config = dict(
    num_hidden_layers=13,
    hidden_size=192,
    n_experts=32,
    experts_per_token=2,
    d_expert=144,
    d_shared_expert=128,
    hidden_act='xielu',
    moe_layers=[0, 1, 2, 3, 4, 5, 6, 7, 8, 9, 10, 11, 12],
    router_score='sigmoid',
    normalize_top_k=True,
    routed_scale=1.0,
    balance_loss=0.000434,
    balance_bias=True,
    router_bias=True,
    init_std_router=0.0107,
    lr_router=0.000583,
    vocab_size=8192,
    norm='rmsnorm',
    norm_eps=1e-06,
    tie_word_embeddings=False,
    optimizer='soap_variant',
    learning_rate=0.00286,
    beta1=0.95,
    beta2=0.98,
    batch_tokens=[32768, 65536],
    max_seq_len=1024,
    train_tokens=284100000,
    max_steps=5845,
    dataset='wikipedia_en',
)
Below are experts of layer 5 (counted from 0) of a mixture-of-experts language model. Rows are named router (the router's row for the expert), up (a neuron's input weights, with its number) and show model dimensions 0-191. Each number is 128 + 32 x the weight over its row's rms, rounded and kept within 0 to 255. Numbers have three digits each.
After each expert's rows: a language model's description of what the expert responds to; "gets" lists some tokens that make up at least twice as much of what it gets as of all text. This comes from a sample of Wikipedia text that the model never trained on. Tokens count by the router's weight.

# expert 3
router:084155082144147122170157150107111133151086073093185084081189105130158114102118139126167116138141108146114175126142145120141183154118168172108122104143123130113146090141105133149078156147110126156100076134101125059103101107179204118161098088108107133144131162142139152107166173130115106125076107103100134160101106121084092157040109120154112197097144168196126124111113114110113140113156102152088192173143087161082186148130144163145110156148198170130141108182106155145088102075114108120170094156105141238119081129096145095174162131088109165147111091117074139083176105137151098091
up0:112159112100077101114130155159097185102080100124101083121146076153193134124118095117173161145166081134153175089139191135100068070112181174114135142109103136151137173156158129147063114130105095134091145114174105080104161083187116113170113167185084167142148117148165152204135196147116120112146142092090144109084170110111145135110138123136160124115128129142102188123197178107087133187155089173083117131176129155133186149060114174171127142101171137148132154148108081093104101132132137110130155092189113122120124170106122102076106175152130089118124130120121126124086050118178177142
up1:052147117039080137128085148109139167102122151108161169138143080130122117134145129096121139156135077075109092168128131141144181125133183136159116120209123148100123075177149105102105159084095140167070147135086149150140081129089126102120137121132130062065147127138158173073173122097100126111071112034084109159123123153128165149058140152139115117118153133162151127127104125070156111106187143134142189112131082197144076124085091099095100098105103184110110189140114088125105105056130121117150187154156130169159126150154163128114101117109102160191096083163100120123097095115145116145
Description: Consonant-cluster word pieces
gets: "th", "st", " St", "D", "t", "T"

# expert 25
router:162091120163160150181140115110065137163116097118143096084124096127130081029135151136128198136065116127122110164116147139137142139146132145162150124162214123091076154156162077163137112068114160115168146155139104098129153087130097185124113145162077122173099148183112115091146161152129111058116170099137128107147156139094099158141143108166071142119166185146116111065174128144088128193133077168119149071192118144076150127100157113122094129145136114082111084161073200177083123119106108130141104157122175138217104131113170093148139094090166108139100111119094138097100104094135128118
up0:150065128119098123133193145121185162083110147166130118109079112132132094159098142114170130171162103112165075116109125148215150097073094156115130134160131101147131110126136157148086093130154116145167122093100136169145176154129138129120102118124093116142128148158060098143094131184091140126157148089099137171154122107146085121137192100099167091135118096222122055060120074163129139126095079140134108111087124070154146151135169151109089102146156175220152099059113188178101071164127152199080107140139108177154064125090111101147073094157123116117126142141127169151145128126110124114
up1:142105091095070116110161163120099156126161195112090092086138161099127084106122121149160124123167124062113118077126148125064099142142149097163110147136121095116180145078152152032148084122175188134145131120142171085132175132082151076130135112159148126152099153158136104109170054137124154123169134113095090105135106123055170160123114132137133145163136077140111156118105142155175171182108149141148153081127107143062084156154076157109122132073110189112101164094065125132083136148130128137103088160098130173119123100151151126089057128152162123133179061097163141173100180086123180180
Description: Clause-linking punctuation
gets: ",", " that", " and", " which", "),", " who"

# expert 31
router:106166099116083100142189142100103127156097086180116135151150153104106081087093113170130247113111162139091143063099093133143148136132145105132109114154133106140106119110108125167109153097109155181146110097152096059075060108130084154118102060090150104129077181173106177094121141147129148061133174121082147095186166094095088136089105103096155144106152128129138167101078118101119113135189108143067149099116128132118178182140174142103071096133167175083137137179119138140103150112122104079162105136060107119140087124080172076119155104131094137089100124140082087142146137109147083124
up0:115140115120123196096088095111088134128141106159109127061099162118125160130060132100102129150177062155135119127158104192169048147121116123095110129169174074130061185152058096155162111109105142108100102149134148159048151121108139135127121147166194125090116144146126186132125157092158119057138155114086106127192117133159086089156136139100171146165163069093119186132145090107157163120148115184205143127157125108135055144166134128142149140175127085134125164135126125151133157153131111124155127127142139114142171110137187065128108161123110117197141151101065162102117122159167127204
up1:163134131139165153102175118127126117103163151164119110127139097104104129073121127112227104136136086120183192043201086132165070161113099105127159139125128111175134136129076111063122153140164132144109148146050123117137080083134130076152095145088120127145152123206106138125131081137116179119108130134118175093163133070154132139100107116156126061126100079082076053069135124098115114101113082198141171134076148100132098064175161102072147108144113139146072116146111146114144131114085039139124069125104118100132149102099119104138123111077121097095081151130134127170157121101130117121
Description: Determiners and numerals
gets: " a", " the", " A", " an", " first", " The"

# expert 9
router:148172116131147160068153158043122147121118089117143108100109115104118153077088128133136210102086158022030117175157167116117136143168123088112138096203138104154084113085113142116154119167113137159142139144152145116120112088120104118163122135087113079132142183132165144116103131139087163096066113090150146132110148076095097120142097120146148128145211121202139156141140109100120122132118086130139114062155114151103132114093157143144093181147166118210115140169091204118104126085056119095155090149096122124084118119152169117129109077123086154146144108136119137107150159045139129119
up0:109150106142150165161104087108152109081120164146135122122132105116094095187091183157073115121112093106127156127109143142139140129151037129094157110192158093167171157098142120193165117170181065135133111142121087126098102158144149081103134114148132082169101109103141138130071160160059100166118089109120105084094106097138078065152178155152144164128151154167128119105197149120183092187131127141127124185127169145117138169136069134157103121120132159219165114075107086149165139112119147131154101102090133165187118104074121140089096086140093171130042164135114076123091167144132113108
up1:152105124061149162131149144115121109079142144180140129106092105165153136143084110100114119118112165149149175160154108184118121140111171049122180148140112081095174141099121184100112156132150127194081124096127122134081142119128096096131085114130180114122172139136072089159097121146101154186126122132074152153167165177136145067099142142117111165141145135109194103110178163132197110177105144131141161122150165148096144099159121136130101163121055196183147074066141141158067082094099159121176170053098093120127106184156112117149139121143189109070117111083109165156069096122150127108
Description: Prepositions
gets: " of", " in", " to", " for", " on", " by"

# expert 14
router:127150130125143121089139126093072185172089122142139120130108090121112093125109168128136133088148148155068130115133150112150204122120172163123114109163114107084096134130108082157127114160118140181128113108147119046128131131065132100158113101115151092179134171174078169084153108134098180112134154138130140111231123104082093140162086144163124148166153149172147098087153186105117083161133204169121119107162099109077140145129148122144062155123159161150154121161180178123071080099117118077166139156106167164154145116088137140089097053097095189108079111137144062133182128090189108129
up0:184181096131051170101137152145123146160103095140095119132111171178137156100114142087144081101121137122146180105091122122116147115119149130172126113125155114099140145085109133120100107148152153150109124146103135119151155151082099143121139065121133099113112116094124127133141140093075071039074150189093147105203174160119147088143106154109122163100149130048093149164117052179116099185140121078110157098017143137086179125119105112112181161118140177108096168132169138118123141082086186112099095100148114118102155137118137163109176141224136122107151089157103144100169127191171127132
up1:198144136150139107130130167176131170113108126108142124202148165156135101173139131132137116144155071074084103154060126116127177145155155187134150147139130053048125058134152117081134131116146175115064116162164111132119179079167094114141091148138125061094137097142150127108132125197155148119111170119087132092154101156090078123187118113105098057137115124103124159118170104099130122080168131138133162090129108143168113132079100108119165091152098117131096129148061135111139112141097143179069167115158173136095101082109141093171054066095136156154120111049090114114163097152112097107
Description: Possessives and adjective suffixes
gets: "ing", "'", " his", "al", "s", " their"

# expert 6
router:134142108120120132156154165027096105119099067107188097071112080079057135083083158148074147165137147123119058142168153127146141173137150133146172099131129134141077116111135153129069112112088150163131133134149161134082162143056140139156113104124169121168110107162122112110139134143150138138127182108107059147126148062064100138108136047161121156075173150157104127109163142106119160165157116144126126120109176175108102141190160138125133099169137142104130126063127118142117084103082108092128144216168088155162139133091174100094104109066147113081129073137104109077153110129118074104
up0:054134189157062149176153108101117123082145148132120154075152133124138035079152122136107125124088104142101143134100121106126147099173106094086164127160120141131110127122109135128115106113134081113141169123159128141098127096119136143175142162152207113140086158107161117154098108122164099095155119140173122157101105123106081111065150154091151109106152178098128132136120132191151098154125179103144110131128086093104116089201130143148097167133113142223037138114163135148144084106123091131212105185096099107124153170162187140159084137119157125045168119123045149122129177178092157121
up1:106096096119207120137139133139157109172191169120148078092092119104125099115150203186110162117166129138052145164132087162117085116107172111146126126171152103096113127127128136110132128157158167123173154130142136129149127183137180129112102121117171112096107159110159137105146075122066113109127147053125137178139130083125168105141107158126142117045189178162090098153168095098179150187157147108120067100075109124141140115152167113151146060154148126099131129094124131145102159133127127123131153137166132204096144097124182095201068149157110162098126100149091196099145038133150082114
Description: Word-initial lowercase pieces
gets: "s", " c", " co", "e", " do", " ex"

# expert 30
router:143181114173112135128173171138101132147101090164169112119138114153136121065110170129112141108072134119083104118174167087175152140092108123146077074123171113139050143085118104115120122101085156122163160145198081104131124156084150147123106054113139122134098185098124104132140162210097151136105151152125118102151137132087136208117107136131100103121150137202117111109134137109089194150091084171117189127138183170065114184147125190114087145116184139121065133150151137131113128141130064084126093110071131158164102143095142089134125147105067143118119104125098172029129149087138119114
up0:140179171081098164163158118107117114061172121150130184090161091104125168088106085121117098083091108037100173151165166086120127099095151125111113124107144158151097125116085132123110149121131148181140110170155110188148124112170128062128185171148173121069126148125101107135179150164132130099061145148145103101163146122153126153149087124149117149118093143121176075157087170144132135108133139103117136105135092107072132178115152164095130108108116064106092168121141130163147105130140071119085135129150191117089128195106146118084170112099055044089179153042089109104149100150142147092
up1:117113174123100115138094132102105110107112045105096095129083057115101106170203173079141101069070146102168138103190180143167163144120102152151091178104091141145105107051097127094105121131143180158133179127063091142102166168034070138060138162099103129122114174127134110119088139131155161109095104148153100108118118109142140151125135114104081089130150077082149087073104168091084121101159118094140119087099092145112111102134151120150155108157163174086108185136107092110116193090137135149134114151099135162130114110132112187152133129121178087157186130096170099159150092136087137116
Description: Opening brackets and symbols
gets: " (", " \"", ".", "'", " $", "°"

# expert 10
router:155110100130122158193143156089100080138070107147099108067143083091126096081166140159122147053107212143098164136199136126158143113130137095157140048119187099109133092168127155127156125107073160137140109120153110094082160148121117102147083142109165075153072158116139140159145181110122167156043125091121132098172199153102111144179062116150114189128144109124128136150142149113156164138145094176124156143181116196130170159131143143188106172150099092105115103116118131112155123051079077129154105172147144156120101128081128131138101156085130158089152093152123100143162111099161080129
up0:096149186117104125152078115069098120153122155101117151174175107197111131065086138184183134096095155130114114102163078077132069132151147179096152189124137101134126163105086126152136130098124123198102129098137112142109154098127109075130060139192179146112091127081141104150090153161091176177140113139146191135163139146083087126134136113165157194090149127196147078109124093145130149121154169150200093108173101117095095112183093040169158135131126094128144149153112151125168143136116126128124119107114095098162183085065144140154175156176123103139116118126142195151149129142161108096
up1:134090161147140145188150140120081135167149130113109125105085134170119169155115167162119154105087148165011117106116145086134128070098156146126116133139200150134113116094094121141112113124124098061125068113131154126075086109100099124173121142152111176105165179128116062184073099103176175172161119168164122125151171109151116078124100117074091171135057129103163099133127131116125101125154162160176160106124208119150151108117134145114140141132076100053077160110153165129118129118151148136217092140154139070110138098107132072091121151108141156145146165124060096140098089185099127125
Description: Plural and noun suffixes
gets: "s", "e", "es", "o", "ers", "is"

# expert 29
router:166214126164172127104112121134132130109106107087135103109112122149139079093097183103136157067075163127120174201123153078161197125184123167111160101163136117140118126126123120109083138140066105125109102123131094108105144080100137104128082121167139108122105088148092135099131156153145161083052169109069112098168154101117116150100108104131097130109135119128111181142194125091118142160125118133082095123153145172149140081083095240169084144123158081149111120191097173110081128080144077099134100099114124136154142112037190108090095093090160135094142095089166129114119140125145074136
up0:137170161097131115174117135185121166138125164072152120132110164174175140091132080175134123130123100127136159119144136122138162112164135111101100116082072092109189140099118135129190162165156129179113135083159164107119135055034164122108109169155118135129107136093103189118140153128123149086108147143073097083134172127080120160137155116098107076123133065118140106163122115118081152158160131159107108083081190153112139143143128111096137136126144117145115107181135174191122112111139125166058135137164178107154196126175115169105065129172110055207157101170110095058197103104114117125
up1:080117134113143100168073135104090154141186171201190095127100163155162097112137209114111127160124143117079110070072134106036190150163119102140129110089124132156090151130080149103132149072169155074085095159147105167089141113090150156105143107100196121142130103106094092107166117139110208145156193123131146164146097065132158157168075113112150149105107141101115136175138111102136127156073111112112146183189143111152127113120100148132143108164128118103153144138000102154141142112140145135111136135157153155133140110079105032120105108132132096160151136123106115134116106102104119144
Description: Digits in numbers
gets: "8", "7", "6", "9", "4", "1"

# expert 11
router:165111084161160205073112148122129129160106074144160093114113141110157106131149154153082156053093130122091127166132126137185134177140120119150137111106142123140123109111125133112084150146071174142099092117108142098066129185097086120146126110151110132140126120160122182080098181137087116134104136111137207102150161159068059181136124092139112133157178167111107145112103153141127162112111134175086118113090151186033170146168122171159131124166141133148106152169172236168091145098126101128151117159145172182108139171126161132088112112110072165117046116134106069098113104095161128135
up0:129091111164156066122117149137086164140143117177169101122110132114105167081106178145095172107059170039160100142135076136061129125133063067170142105083090084101134111108167144172177102093153146137091129138098083133156106161145126121149091076112118146132150141124148078106126091107148172175135148157163118191099125129150124122202078121129123068184156135137158119120097148106128183134159135092100132071089077161090163167127137183122098165127139118126139151049140110155078115095145127149204165139124171105146110150102131136089143156171185127183142132123139152135135105144147208162
up1:122137120189110144140133110153091128123093153155154137064082105132094151109160091093052126127139107151155136160059201118119075115117152164105095136155126083135169143120132163182173130114115101167167071179129110088136128074119138131104166160181071131126090118110150129071074130137086168118129142111174101072094092126095120127144145181115147076123132124129135145141145107173129096101106076149120178174070095144175169143106105142157143124124065118119108198092116109081066143160079128118102115133118130153099110112154079131136161082098135124099083141133141116063082026118139048085
Description: Table pipes, sentence periods
gets: " |", ".", ";", ").", "---|---|---|---|", "\"."

# expert 26
router:147110091125169134159127145141083067135122111146145113077133170147152156075097171147134126124145199102134102142150165116152132164131159094128115101193143100114175149154083131102094214092127134138108071123140161151147127136077101149106121088158096088117161141110080168104133150178114159103144162118107097117165184097113098206126122069152120141070208072093119113120110166103153108152120078163078165121137111111126196191144086121162096093160127161133132049167134162131152097076091149105146120158149126205121162104093168092116152082058082151117112142083129150137095107150144103084
up0:077157159145139121196109123134095155095138107129062074147085094120084167093101110133139129145082062160135078126191083145143120119100106161160122134110076169090130077240161157108105153110103144128137104079065163085139177107104072102151105150161118123141132113130172173143131142161167141212077174096132168113121118090134115125153166081164141110094087154089160173076119119147113121130177135107150167144088059124189134128130153146124150110135104104111079162109159084139134051098159112124140129117150141090157070085079117152142108164105153170181169103143131143123106167105109125138
up1:121101151089100179116163112076128127141137158108081113141154150111126169135067144130106151111111082138165125128156112097180150138109124098126158106148159139177095068108134138156094106080189100131192120163122169109110095136147133133155115169153087119086119087147086109154086172082131144162105196127143112164108146114115131152162074161191178169083122117114151120097095091173111113161098101137078119143167142032105121123146123100064054158163120050184195090146120091134183153152119110127089131114141099206104175141067113158122109112132172156117116075147113137105079165128174081141
Description: Function words and copulas
gets: " and", " was", " is", " as", "ly", " he"

# expert 13
router:160178125128124171101088135082120159135112047101149093107197128093172093110129132127169112132111143094048163134108171155137160119123129102137168094112131099135163123138099123129092166105074143175147128160164141089107107123090157136139114083125151111102111157130059168104141194149083079125092174055114158101164141116080134184080063125164092073152178109137125117052155143128098115138160087152066145112125138175108132138160158169130127163146101100142111117146121112178089118156104063127157099196146120127137095119066183105065182145111100151142136110129136097132051158132138065099
up0:113161123159159173110144190123107146120184123109158133056176132136112152157113138118101117130131121079055071118134160183085093128119124088170194143116168152161100110097136143140129143183100148191157116105147188088133142102051122139016126115105126120122120159144094104167146110153123074155121160104119166141090148091130116220075168148160142130117106164111113164110112091107141110118086108121115121133127091122148091113180152147120089116194127121063131187080113143129055107133100089104147167095132141079136110129163168098116179169109156158146120070167127103122173144192137137082
up1:172135084141110086095097107114141136180126127158149128078130142054132146078140143107129111149124123091126123139108143122139213109100115131108167137082103105061121107114118111120148105106152108191133177120116169116172121160122127114123149185116174084090085120142102135108052136093138120085125172112099201142126128115175119090101164103115075117096119148194144097113179094192108092129180116104119109189163074157137109151134130121140073123090157061181125158166134168171133129118167137195090163129127125196134034131134166208106193098102146157154105113133167131141077135113125163097
Description: Digits and rare letters
gets: "k", "1", "5", "6", "4", "w"

# expert 7
router:141182116183152155187148168034080154183139126105143084099130138138075145102142156152088184109153142109122104100146193095134163108095114087081106122137107125134061161156115118156095136138127112110115108130131149145065093122151087149175090157126124119110130135184098190115141149158106121124117124146058147157129130092096110171135063093117083167109179120151113153140137180142046184131124111164113123100165136164099159157120132147122069127153133128095042115125096130110106154129142120115136147153069126082182115141087194121072129110138049184066111122098097122143078177096166113111
up0:134147086077122118192145074188119093133202110154136103110191093149179167152115147140135122123145208105149114070105068176098140174110108121162128169152082173083092126076200120106185092077106141161121113111117132152098129136202123117142138185167083110114132188105123125147074137139105166098058197121075087156115168101142075150115150186183101126113137113102130105173105132104146181130099155157103121112090128095102132177120079172110121121156148107095109076136192123091147120128066128147144144107169160096161139156146179109157122130149103112127142117091138107156112173107146126116
up1:150060103116141151162090160180165110100170127191119048193104103086093113083158107101121098105156069129139143095111166182186163145129121111135151120201061196126186091157114079069203122107139115137137106202149144130143092163139133081144101153137105124109219110130135138168149110128138157126141135118094166123143118135163083139100142123141101153169120111112139135134128119142151137109128177113079090151122130087097203150102128122099117148127113129179083085150111141081132115138120112025138091136102147121154179158056109138158102097173117121142132125084101161143099184092111119103
Description: Definite article after prepositions
gets: " the", " The", "y", "The", "an", "a"

# expert 0
router:143145094143102112104145143072105112150088067130142116112123159111125051126087154101113147092111141118112128120106108081164195125140127119085068095162124088081112125153070148142137144147090163133051164154182130120111115083111099090114027098119140110107067196129115114090125124186109147138142116093114109127142120123107140160100098062121141154160164156116114139146187145113125126211160144156122148133155175119141089120104131128137088124154149136111063087178084103182102119112112131106118135184120091107138149156116243153141163081102126174043125091078116174112175122105148112090
up0:103118097127155061158168141132125138095104114126168095139144114081138073125175111126139156102088136137103119149145098087175146093124120128101080096149104166119132177112128132108137185194102209097089095199089120087149139134148128148071090129113126118117157187107187136176108112102182143193098104158087110129074124114132126132104090169118133096085115088202109142149130137130098157133128098072100172111115184136185106151138072140093101062137180144156078124182123122160129116141166113122108167152158103098176161134127082075161085096115094046081155104101115119101157117073145124063
up1:094136138116133078094030113131114154178137160121131196119073122070147107121104102092157170164100146117116112167155137159125126111192166103172103131039152130142139146148140086153154134107124141168115149089122104157157163091110123205081133089141177116122086127168212111110168101035147128137129132132105191156075095083048116132103118141106137155101111125088156118082113162079140100156118104126154124158147134144067148119115134163158156129167159152108131158077125109157181125095140205126105098101122098122132157114124158076098161163103150138130085096072094154137154110173085157176
Description: Table cell separators
gets: "|", " |", " ", "-", "°", "N"

# expert 12
router:133143088136069137139130161112079123135104102149178122133148120065075140102085117185115195124064148079110119135154119138184152146086130108150132113188086099123146172133105094098094132084093118159177114149143134142097093117075139102171066093110063110170131193162143111119175147150083112162055143108125149100174155098132112150125101126122130191182156118108069102102158140126049128161176077149109140135121118100081137211155179193107116124158139176147133150128152134138122098082094115149151119180139144132200116118111191129122161141114073182106101118137126118128089130094133062139
up0:116154170095146112069105095152129126123087106101099071157130124133087150129108146105194097150074127123116127111135138119130054115168184184156148125115126146158112181156087157147116073143064164137119120159175126117134117107108174103128134160091097074148134078175103168186135153118129137142133140114099133183155117081118117104137070092122155217180199113129147101130091109117103104076175121172155108160101132159123139124129141115116110156111134119131167179139113141182095164137069194091138108195170186145120154031198191183147127095094115112153143102123149155096100151160146157105
up1:146168107102124190136178165087062147083177164057100134156109166153127123171136171147150138200140157134112153162094100109146093122118074139153102120175130202097146183136133097093137151133143152193122123197135126146160133111064176080133141142141123107121151142146179094115133110171161132125148117092158147187105129143120162182165160108102173136118215148100188080078129082147109147125107141144112137087081102125089140139109157113098158173111163126110120183090138141160145126068067117128131139149143150145100160169172150146155094100126153116157167086156096175137189138145034133146
Description: Digits in numbers
gets: "1", "0", "2", "9", "3", "8"

# expert 16
router:146132097132113082146182128108144082165087092095173059077154133142084095147115161154135167078109146115145134149115122109163127095125130142091136108182160083150173155109109139169142135099092135207110110136136133130117067099093127117094107094172131098098062132149065111058113137145114165158032190159129123163129138126076045148096111089185155124110153107209146105101151111089051160184129126155130164133164159129112136183151130143134092119103151188131114131149148117158109097087094078109138084161072113151141085131125138123093112095119133128123099130114108164075107164123186085083
up0:071140097121116074128199142103158181132086081144179094119092113170138124112111153114112141145182133107192112091151070145141127147125171098111163094150149048114139102171148137138136132130056175159165088138114093113139099126112186108193112115151109151113078104164165115151098132157082143114143183146129132145115142119138120125186115113207145081089108108139066132139093172151146176212081145120104122140091114114130110092191146115172092091139105120117087138105095111124130183059153134104145130119159087192176069143087056138097126146111159119121149116103166167084134098151117155190
up1:151149090137167164120231167155141155182104170143142082134111151166153115112098122135084157138112125152179145072116151058180142146110148137062149093140071105159123190070174149149168087162142121143121119050093175087083129100134111117100122142110094098120114076095104158124125135098152135153118168103128104110096159100110084178173162082105120140133107088109155116113096057140147136122120070172095161113139154051149145182139076169132127173134096093115119130173166093149090146150151054141108134121137100059158143150119159137103157128169182162155126084164135143074107122158154139094
Description: Word-initial capital letters
gets: " T", " F", " C", " S", " B", " P"

# expert 18
router:171209125130099128091127150131057126146069078156153079079139154131125083057107167217147148074080152161126124140127160115163142196094108104122168055134159113154118124145186134208138115071108141153156145142148121147036157111124085160138096122134143095140163128105159115107132156182127139105127193096106173157124154138101126167103098115131112163123137189160088113127111143152136129162084114187090107142161103145092136152122152146189125110172129084139122144156120151118128109071110144081137091173139122127132072093095121145128107090101121179119114125040099148152111077104137082160
up0:152138122120144084066154134106182114055107136113112158100098147153107105221148139114144130109176129144116158089155109154144126138141114046128165085117110126136131161091148162135106076072080174104109159154160173088101159153106158166096192177160121186121117119155132161118141121179138093157108104145147123102086170130177165112137152136107177137118184111156138142149151142115128094131110078099181077157174132098091102118135105131178089201165143080144096114050071143160139179113124080112122130168118082155071111129076093189089095144168148162115118145086069143117116130170138084091
up1:117137135128078042108159101145129127087112055149183120154127089130172153149131147089120071151157116131129066137114140090149109126131154134156112137152077112151059088145162091136104120112127185121188154120150099133117165125100194116159080138128122110177175168108123114148095123109207169131136187147122127084118073135097102173122091098092133070197124118077103143137134133109137132047094159094098119126147109129111076135156127162160118096103094173154110095112130133129069099101073097123146160099099147094122134064116139035114122118125094198120180154081100090168112157151109164186
Description: Common nouns after determiners
gets: "s", "%", " season", " film", " years", " time"

# expert 4
router:130120090153128154178116198145127117113127087147114140060217116104121088133059116102122125102126137168085125139169132126161135132123171125156152063104149089126139109148128137095108155091070102106141112133163122151097120087156118140121097080101102138201072143110127189106158163134087108117103132142132129146148175086085111199135085108160116167118180091192137187116163150065122153122156131129149178106150105110118150148105111168115128205194174101168098150130138174173128047129136128085107123167072153123194115162071146083114143099093088162071117087117131108167094119086109137093
up0:143098124135141092149129167134124144129111049180076135112130110152127101105164075052058144193142104119115118129203194074089086113104142161149122126115095108137109146103084077093117114144104191087110110175106138146125152133148116131144129077115108133125144098147113086148144100082159099134148173115107143172096156160090098116071123127095153137108125064142114159178148088099110158131124211153158175118120126145152155101127177183127125117135142124150085102156163115087136173127141140031156118141162144135126138184089147079135171220141131076051147119097154112120062118166175138148
up1:107154164115084146083138132129185131129139151108149137097166139167099084178123094087140198130073097103081123117123117062188127091155153087127148139139092102073150073139076180177158116119136110148185119128119172131078112087130152149170037116235139145109111157115089124144140126106183145057202135122092093153137136160136093131151100149134164179135117123098123113082156112186155122087201131163125152106088088157114093142131178092112098114090087106128094174125086148165109094107085087126089112127108159119140157171095095158110141149097140139123158146121084129134187073118113157150
Description: Closing punctuation
gets: ":", ")", ";", "\"", " |", " –"

# expert 2
router:138125116127132093123160194098084079146095130094185062117179137080079110086112138151087160074123162134099141125149102119182125073178137121103142115179152167106110081110093141177073112163075134114074098125214062106078142123120177110138099109108132043112136130086097166074122149150135146143101134118121125091152156073112096110056096115108071124137119121135102082117116126126099128186109144155112124132175116101126134107158114182178110162150192136194166114183087143119133125124044094144157117169160131123133069145097132112114145116110101127110143153086081116164095162088171109129
up0:162135150081213095126123139147150085119052152134174143104054150158153148161157130138199088174170175077142090147084108158165126123110123147121159117078180147067156124122100090150181177113138097099154110182191119099144101192145127177128140159083115138155136139089139122083150173137166128170052127138141101149143111079147069165112129174108107148125130170093144129136099145121096207208138153146120145183155145134161098193131136145044127125119133117151095106145140125162073130124144098109167140150128149107102155132172129095130071058157150114106106158106113137141111103085127129143
up1:190135134098139121078134144129126109099130089171054123142084156070108140154183133092125168154132117116124075170109081106143123130108124132185117131123098152154131167135126132139139100092149157151149143088132152078087110122135120108160166146043166107157116123186090149101129122121155094141070113116178124155062196115117161107096154200112099078145161101187131179089191223085144123165129105139140137151150098159087149116170115115089104164126185103117124162167196143162147115174114085141181137122125126181069173131073115116157085095157107126137181115137143054085107110107145136156
Description: Line breaks and headings
gets: "\n", "==", "===", "S", " ==", "===="

# expert 21
router:134108139154130081134170174115136090084117106149167126097153107111108101133100129126152128139065149092138162075157145109181168118173091121076136082157168133151141157165157134110129191153084166125162116134169123077113176087101144117123077148097092100182155105144159141089093151146095153112075131084145132196143176115108108129114096060115130091137122111193174163086098182104090107193122109176076129133102118135138175161116133147201093111155118207123048086133159112118139153114143090097150111165125198149156087120067183088141165078118127118101089104130116083124137141133190119089
up0:091170160160120140171146166076125118176142108105154121146106115084150055119078118095078127174096119169090108167149105125113122125168077131170153100146144104143160141104127152081154126166132156146167132173113093120135074133188177201060114141196118205146111145119121073107196150084166144117105108155083176155081111088180124144174073138102120060102166108132171156142106167129116144178089155142112133078133185120081133139057108094136149123134106063121126138154132119148138164152114159175087147105093175139116118087158162106137176153105104137165160103085105126108157131104099082079
up1:145108096143182079144107153132103138160144118136128181098161164139162148130134132141170139132172128159075159152136101112153143069184108119101147137151137056105113143077127120146143115141122090113193124061135140081111108120115130148109183130135178154131162151125141121111138159136096171102147101081179103099132119177137100174167199075116195221114100139079129095152122112161089105073093110147115131156172104184130124133144062132086089107166079023124087107122136118142081134201156107106161155078052140123101088119139128123092094097099191118105104129133135127148087184129092119156
Description: Hyphens and dashes
gets: "-", "–", " de", " re", "/", " –"